config.yaml
d_model: 256
experts_per_token: 2
balance_bias: true
lr: 0.00258
beta1: 0.95
steps: 4349
Below are experts of layer 5 (counted from 0) of a mixture-of-experts language model. Rows are named router (the router's row for the expert), gate (a neuron's input weights, with its number), up (a neuron's input weights, with its number) and show model dimensions 128-255. Each number is 128 + 24 x the weight over its row's rms, rounded and kept within 0 to 255. Numbers have three digits each.
After each expert's rows: a language model's description of what the expert responds to. This comes from a sample of Wikipedia text that the model never trained on.

# expert 33
router:143119185125121104095134123139100125160053115093236134114149135159106138156093169151137083135105106136104161147121116122146100102131102133137119132136092120136140113121171120145121139095139106125104128135137080112096114158126122155133158084071108156104108122147107120170116129103145146127106130125150126124153116133126141133127133087110151113112111113109081131095148101107104106134128
gate0:129105124131095116115104141119128145123120151108122136134153159099108223142132127111137117141173161097138139125115087109150133094139143129136153144154124154138095105164119072132110131133136133127154123108115130187108147164148164118094159095139160140150185136084140131129120117135119110124150132152122131109156118125146058120103125130141111106134120158160159147106135133158125129133164
up0:162117153128140145108117157136150142106149097119111115086154083164126088161162130139147134108123101104130138147167108146113138162130135067079097112134070101103121111093141104139133132141124146097138131139125104115172072131110099174162148154121145147087130146197101140136151118118108175110117141122130122126076115132139124075145131117118131142146148127143125100134138104138113149128107
What it handles: Prepositions opening dates or periods (on, in, during, until, since) and colons after Born or Died in infobox lists.

# expert 27
router:142150175101153106116115134151111111127083123121213128100164151166127116202085139159142097135108113140092170148140121078114121125132122136168124143125116140150159108125150107153088138114113142133145138126139071109090095126117141129111155118068144162086113106139140121149109139071124130173108129123173132113115133114134123135128119102129127151109135116093098131093138105090105127140118
gate0:096125132122157114152091107133140135106184139079094124119105129138153089130074101099122118076129124134115144125138117139119127109142149142108102092131129152187144168153078132104116139187123129185116106121125104158139142118109111131117172091120124112126099121134151103148117125139165133137118120119119151122140115125120084130120121134120095123119183100141170141136117109195070157123148
up0:192100121141125141096134148083137122120092141138142133116166140109098144133135164136137104155142129125111105172122160143150105111129115104147127122129131111081109090149118140122157138139111121098170103125088136115114134114164166127136095173097157136127134139140115166170139088114137136147162129143127102079125158129128128094139117124109129111128121140092125111164131143075131103101124
What it handles: Past-tense and -ing endings completing verbs in biographical prose, such as noted, regarded, bringing, and whole verbs like wrote, served, won.

# expert 38
router:147156159136129124077123118130088137135072139098161143119150106158126124190086145159125103163136106112093151125135143097152087132146114126147117158149141129115156102119138124157095154126174136151127144122113085087103091166125130178129123138079132162106097092127140140141112162111150131154134138123111077125120148117134129127133120096113162133107110122098132109096132137132130110133093
gate0:100088136086168104094112112118137127124128131144119115123153123131145151174102138138130104117162122124133140126140125117128151087123141147124156109114138156147140125089122106158144156124083124143140128146151110145109083136135112166170146133122120125171113131146110105129167126130124127142101084141138147166152138044125118119135111154092161162158143122101112166119133188141096129120133
up0:155162146145128161111119166158174152103141124079115117112172131120116119132148110162139162155171091148146142093142113129157166110120141129161096120138130133122109100112142155156148159113149073136141126094119112128088077134143118169145113152130135132112118155122137127133152094106151151135147128131126153179095175106149097077102105155115172154127142142136108144127131126125130147126105
What it handles: Middle or final syllables inside proper names and rare words, such as -end, -ell, -und, -bert, as in Nieuwendyk, Tidwell.

# expert 19
router:129132126137119120103129134158096119155103107109198111113140121162151120191081151153121092122120088149118154140160123099161144079135106116149147154158130109119140097139159123135103128104128128119111128111133093100107098148135130138115128111079115140095090115143132144138144161091122119113120148144131123133111144126127109134155079091142181113140131126091115076111137102107138132127118
gate1:136136124200171143130134154155142128141144072164125117190103131147145118145122131152116106151089147160108098098121143128130133104136143119145117117095126127099114110084117115158108063150101143113146155155124143142125145169149120122130142143067178134159074169121117111156104110091098176113154147120172083120071145115127150107113137130136116110147140126132139154120193161078138175127131
up1:117126107175159169114129112116134129132145126133150135139132134140174122137107133137161132116165111157123108157088146137115134151116102086106164139130164142096107103151137131112152114173112158106116142166139167160149161111091128089176140177084161159128089096157112099146156135154107191141100171124121122117094108145142202126125116123102109119118159130176116129117130137086108131109155
What it handles: Colons after labels in lists, == heading markers and table pipes, plus mid-word stems in Latinate words, such as im-port-ance, reg-ul-ation.

# expert 63
router:134186114144120126092103140147119129133110125110159133141117102177152151158087147167118135126126098115091190148143127085126101094138113142156166159130131145129188137118196108146082122123147138146099133119116099085111089179119114151099136131087144161068088119152130127144125144095134136146125133121148119118127107143144116139129098096120123159119126138117120119091151107077110112131113
gate0:195155158156127140154132115144112090131157180125072120108099159146149124131111184152179134108147132065126154139112129128136133113109088175134121102151115126119129109139090141174140141127132140113142127121137108178100161142129130152156146120112157118133118131148137112148149147128173090118146161149132154110115107117152087138116108133131080116076155094163135143133088157113165132114133
up0:156099126160120150118179151169172096107147131128120137149167098169107131125133160170156144139132151069106129111145096112112110122107123129146128102126138103112124109138127148133106093105142136164134166173088137138116111090121096090159135172123124146130102138132087135118153150135123126119125177169117083107106089108196137112134130163129095071117171123155137094132102131108164150145107
What it handles: Adjective suffixes al, ic, ical, ual and adjectives like local, national, special, public, organ, often before further suffixes like -ism.

# expert 56
router:119164141149122116089151124135086156114106142117198122109134126152135141185109131140149116109111126121090159142116123105177146091128134129131132129150131167121146117092147101153124116106112130126112126111113092109107113175096129166099177129088165147096113116131121126130119140100115128150142125141121077138128130158131140117134110104162140146117138131116114092070172115072091117114108
gate0:144102149119121109121102164124110136151168152113097145140125113130141152100167145082141117136140163065119131144090130135097107138134169119113072131164117118098127149109132152146127126099107150104155106114087126109126117156147144112148131077149197154102111124184155122122129167157152134071139146110120125130118085122132104145156152136123113101132087079160122196126107132124125112150123
up0:110117101111073166092110157099115132082127125151102161132153145106142117146109122143165151148126118105109159151144114116165158088145101113121103162132108090136141148148146099130068081159199117111138151152122107158152154120114115168145091156137125116171117116137117125130124129104139144138137135102133151132119161108128115101081129104088146101137102165107116133146103154172109151128138
What it handles: Pieces like el, ol, il, al inside names and foreign words, such as Cinder-el-la, Manu-el, Eelam, Bel, Val.

# expert 59
router:135189142111131122112127131166115133118063133104229118115126105152148121184082141155108087141105134120098158142144122103144091106134107106161138145141136114124167123142157118161091152122119130146116132113140082106092129143108122120130127106090118109112108126133127141133116121111147116157139141138136131171096158122150137130131123101148150150137093131098124128079092110095122126130099
gate0:132134195133158143160152115116180099110102165116121105105142153151135104142090127092145103119114114146121145162091110198115153145126132120109119122137136167114103122116099090137109137126102110137156117121127099126099136132143202172162173129133091138069153122169152119124155124117152092097133151118162126155131102079092149124172128138150095156110143125128105110104083133154128110128153
up0:176147139111095159113150154135127147148142151143130144108176102120166100182110129150133127111142149139139145130115108149122102126139171088112083145106093129108100115157139091145129131124135112118162120114104141106120076132110134144095145133109137148127142097152095138157160150135148115153151125092158110146064135132138155114118132130136119109101111148082121100109107126174155092148136
What it handles: Opening parentheses and quotation marks before names, dates or glosses, plus primes, degrees and braces in coordinates and formulas.

# expert 25
router:145131166138138129082100132152132131175122120101172109124131104193123120168083130130139103125124124118095172133113141065131120136161093123155143136152110122131159114133116119156098161121109103145135138133124103097125101177089122151112129083103117149079071132121118118138116179128112117127129117135153132135125149139126129138104119100124132146109112121081118136115138120110127135132124
gate0:111105120105126083107165155117166107104165108137079118154124062176129131139116134112116149159102132098150137084119118126122098114156144141113123162153106140164124135125091121112093135130132139106142132133078134109130117122146192090133169110114153144142111154160156109112139132149108103127162159113152148132109118104099106146118094162134138157138176133117125140107115139110141129145130
up0:140118125109128151179153160172106135149152145094081122149182149116109141162131155168130138140113103114094135119140096147107126130124092139113141122122113111124109103117139119130109080151103145099106142105142140128112124120116116161109081152134130124140122134161086122138137151141155162152116122125113080097147136135130139093117158124115132106108125141165113144143118124141118105147127
What it handles: Agent and role nouns for people, whole or as suffix pieces, such as member, director, editor, coach, politician.

# expert 28
router:135129148132130128115117117152141109118101124074199116098130117143136111162084128159143124110109113102147163125156101086151117106148140143153132113121134136118150124149129103166118141125117136143141142136180087104104109182138151171091181124055141145098099129140144122133109125120134158148123123129127101131150131151118148145154077086122154128119118119123141111104121094120108141109102
gate0:168146173114085151138106114116166135097134148128135089118113109140121076153146121140119090094099108135119151167120120135117140111144105117116126066113107183129155111158083104119169144145085109133138126129154100128177116133095143175144163123095107115099124151127107127144155128111150082147145164127107128121147080080121092117124098140091155096124148122096122137099138127111052138121159
up0:211150139131086137122174164138159138146118092148149113121125161166097116146105129141138182116091107118116136155113088109116132134114158157117098129131123086099085155152134183113132136121153079085170111153097139127169108163130117165099109114093126108097093121119145132100132104085080104129128118104113139131087124090162131125148126156143158136117163167151182128148160132134082128136089
What it handles: The piece al/Al at word start (album, altogether, Arabic al-Akbar, LaTeX alpha), plus bare spaces and pipes at line starts in tables.

# expert 57
router:132128158108118120109124111165109122175066133092206138086133135175133118138104106149136117134124139126121175142128130095136111101150143148183152142158114128119159141110157118130104148143153119161127128121125096096086130171127125150136174135059137128085123123124137109140121152112127118165127132121172074099121108120147123143119126092125166143142124123109136125105121117141093111116126
gate1:146160122122161107145118154110136118150188113119122100153105149111130112127116086150114102109161118113110090170131097143131119109081120052127137134081102157114132112118143124133126121158138158196131172127109152154098125121145108132123127117118170147123126159152145144084087125121139122118146133101145162140109159126139163100138088121117134135117106129149134119126122164086172158103115
up1:107144080138125107081138149115163129131129148175129088099123162115125072105097110142154133099114171094160135096169155109138165090117145118126165095099174149144144116119131096109138091133102143130168184101147147080141147125104081124155092100140091117130094148081093143153131164184133121152121151153135114121128139123159123127122114121103133137117111149120135098135133091123096126151140
What it handles: Number words and numerals giving quantities, like four, several, two, 10, often followed by years, million, or table bars.

# expert 1
router:129160168158134105112126123147105124110079130102193124115128090184088112150095139161156119129097101101102161156140130113134115137145114146139118147135168127115143118138163131145139142144139123138134149101128081112116104105122123154125178116075147155079072138146155129141129164092154125137144119124149137102138133134153134134133108084102160130132112126106097110087125114083094125127123
gate0:124125133127140090164093131143145153165139133144097162123110104141151161133080136099149120123113150138169125143164126097171134085156139139120139147078134171073126117111130132126159143124107104137164148110112111156093126112148160163168100159088100132103186153107124127131113094128123111167108157070133148140162114090142110124141129161186084147151152085147090123127120182132129102130123
up0:145124103126114118118091143085141140135163130141111185114113095151140131126160113185141139135144116152143127143133129127122160107149152091127065125145125131103142131130130110130107101121074157113110149106092126103106129148128101128155119133119161125181069148111070106175118128138128124124125119110142134097095155135148120144149153139119117133157125169137158150151093175109094116137167
What it handles: Past-participle verbs and their -ed suffix pieces, mostly passive after was/were before by, to or as, such as named, identified, designed.

# expert 20
router:138136127123143130117126163149116110168132124099183145094151128139114147175066149158118119132156108091104186156120122113144106109171116130147122122162143143124131092115142134160074161114122116141129152132135086120079109153132133155107146129091141168101109129141106135124141149091120132134128117121147113091148125123121122148124141083120146147158094138116073140113128112113105133142123
gate0:177167155149107152138161184133128098115150150120101119094120111139127145153122123112157107105132127091128124131127110115093118101128137067089141153091103118110137104168125134098099122140131123175163126163165143181139114135141126149114125147116143150113130163123150128113138099123110133098180132118130133133137107129109136113085104144136110131122119148128131167129109124127115154136180
up0:089134114142096132153134132094213168134141142131120130156122151160166123107151104122108161127138154109098151112113132107149125159105137148177075118124121100118124140155132137136115155158142147070132107106101141138139148129114178131127152151143170193142126119151115144141118138121118094110114131138154127125099111148195136100143157110156106107139152174141158067131101159120124107151164
What it handles: Verb stems and pieces that take -ed or -ing next, as in record-ed, creat-e, continu-ing, remain-ing, convi-ct-ed.

# expert 16
router:137165138121135128092130124117127135150120116120170134125163130136119178183099115154135103111139107130094177139159123098130113132110116148155136137148147151112102136144139140174091127087135148150149171130119096094074132171133164121133139140086154147082094110166138132149131158091122136097135121157145107163116121128136125158146073097104144114122143144110104114106130120091124104135128
gate0:118113166103139092103155134115140111156145110155102142120165152123109117133089101139121103102116127105174137120129092134174121112127160106152143103128077143122124123128110170143106123111111169127116165139137098133136091136133156119166132113112133111114114113142101109105148120113153126120118088138094116125149105163103088105098108174140099113153149118154162149113097133130147103101132
up0:145086080107118145141128126107100138083116168092124119137140097114142104128165112141147096105111177105094141113100113119146124136146114134100142141107142102136135105135138107134104103137108097121140146088120107167121177085094092121112122103131110192143151123140152109169132084165138103126134141101125110136153138111135168101103127098093120142123129132092110102114152141119128172127141
What it handles: Inner pieces of longer words, mostly before -al, -ally or -ive endings, like un-us-ual, us-u-ally, in-it-ially, act-iv-ated.

# expert 22
router:149144145117136152098137122161102122120096133096183114094150146160138128169071133149133102146125126121087180124147115079149136118147110128152144161122138123122153128154161135162113156103104110158136133134133092120074123144096154142146147113088135150091118106130105130161115137117124146127127120132128076122131115126137138135130110089119147154128107123074117131082164111086115121129134
gate1:181116116147105067142153134068110126121149159118114099161138116110131151150089099101084087169145104143142120114122108120173154138159170140085110135126178136108094118158134116153140071129124179122109152115126123102123128145131117147103075145101108122109131133130100147177090174132106121126138101147104129137124121120157136118106121098112102169098118134129133107143175191123121152149133
up1:108141144160156173082110114172169143150129136138141157100117139150132126100143143151145174104120122130136134152128143155083121134044113119156171099152079130141191133093123103096099160200140091129159164129112153140157116132132129096181125092148151101134135135133106104107142106130105151103116124123118133170146150144068111127153108107136148090152166074109088149098116074116108133129138
What it handles: Closing pieces of names and foreign words in lists and tables, like species epithets (sublu-te-a), German (neugeborn-e), Rove-r-s, Europ-e.

# expert 30
router:140132161133128118080128108137123128149100126099214138071169118153138139172132165146119101141120091130111155123132102074140113099119128126161139138111135127131142102150137116139068154125120157154132160135138092095110100137108130129104140128087136140097106083133137135133118146099132142143128139133129065106132127128152108138114123095135137166113118137100105114111111111121133124122116
gate1:128170137156132117122126138137156138166162119139092128147117116133146137145114143136095118168153165135170133129116130129083104142095124170153127140075116115101125104118112149117153129148129107117091101110134136098130126169128153119130107143120141085120108150121170092153153114088114124136144120108139137118141146129097100161121099141129135135110131136142156123119145155089164151176182
up1:118160117175129180102143107114089100119105127163136170131129116155136128135106118122141199086154165148103119159100163133122110163106159119120135103176133129141142100095133136132128112116146098142159107124104128132142099103121164124127144092132155124103101116086130162115130108150146141102153175159162100137095097118143151134119098095084092144137177139102149139114105141117121120168139
What it handles: One- and two-digit numbers in tables, coordinates, times, scores and measurements, such as minutes in 28:12, seconds in coordinates, table counts.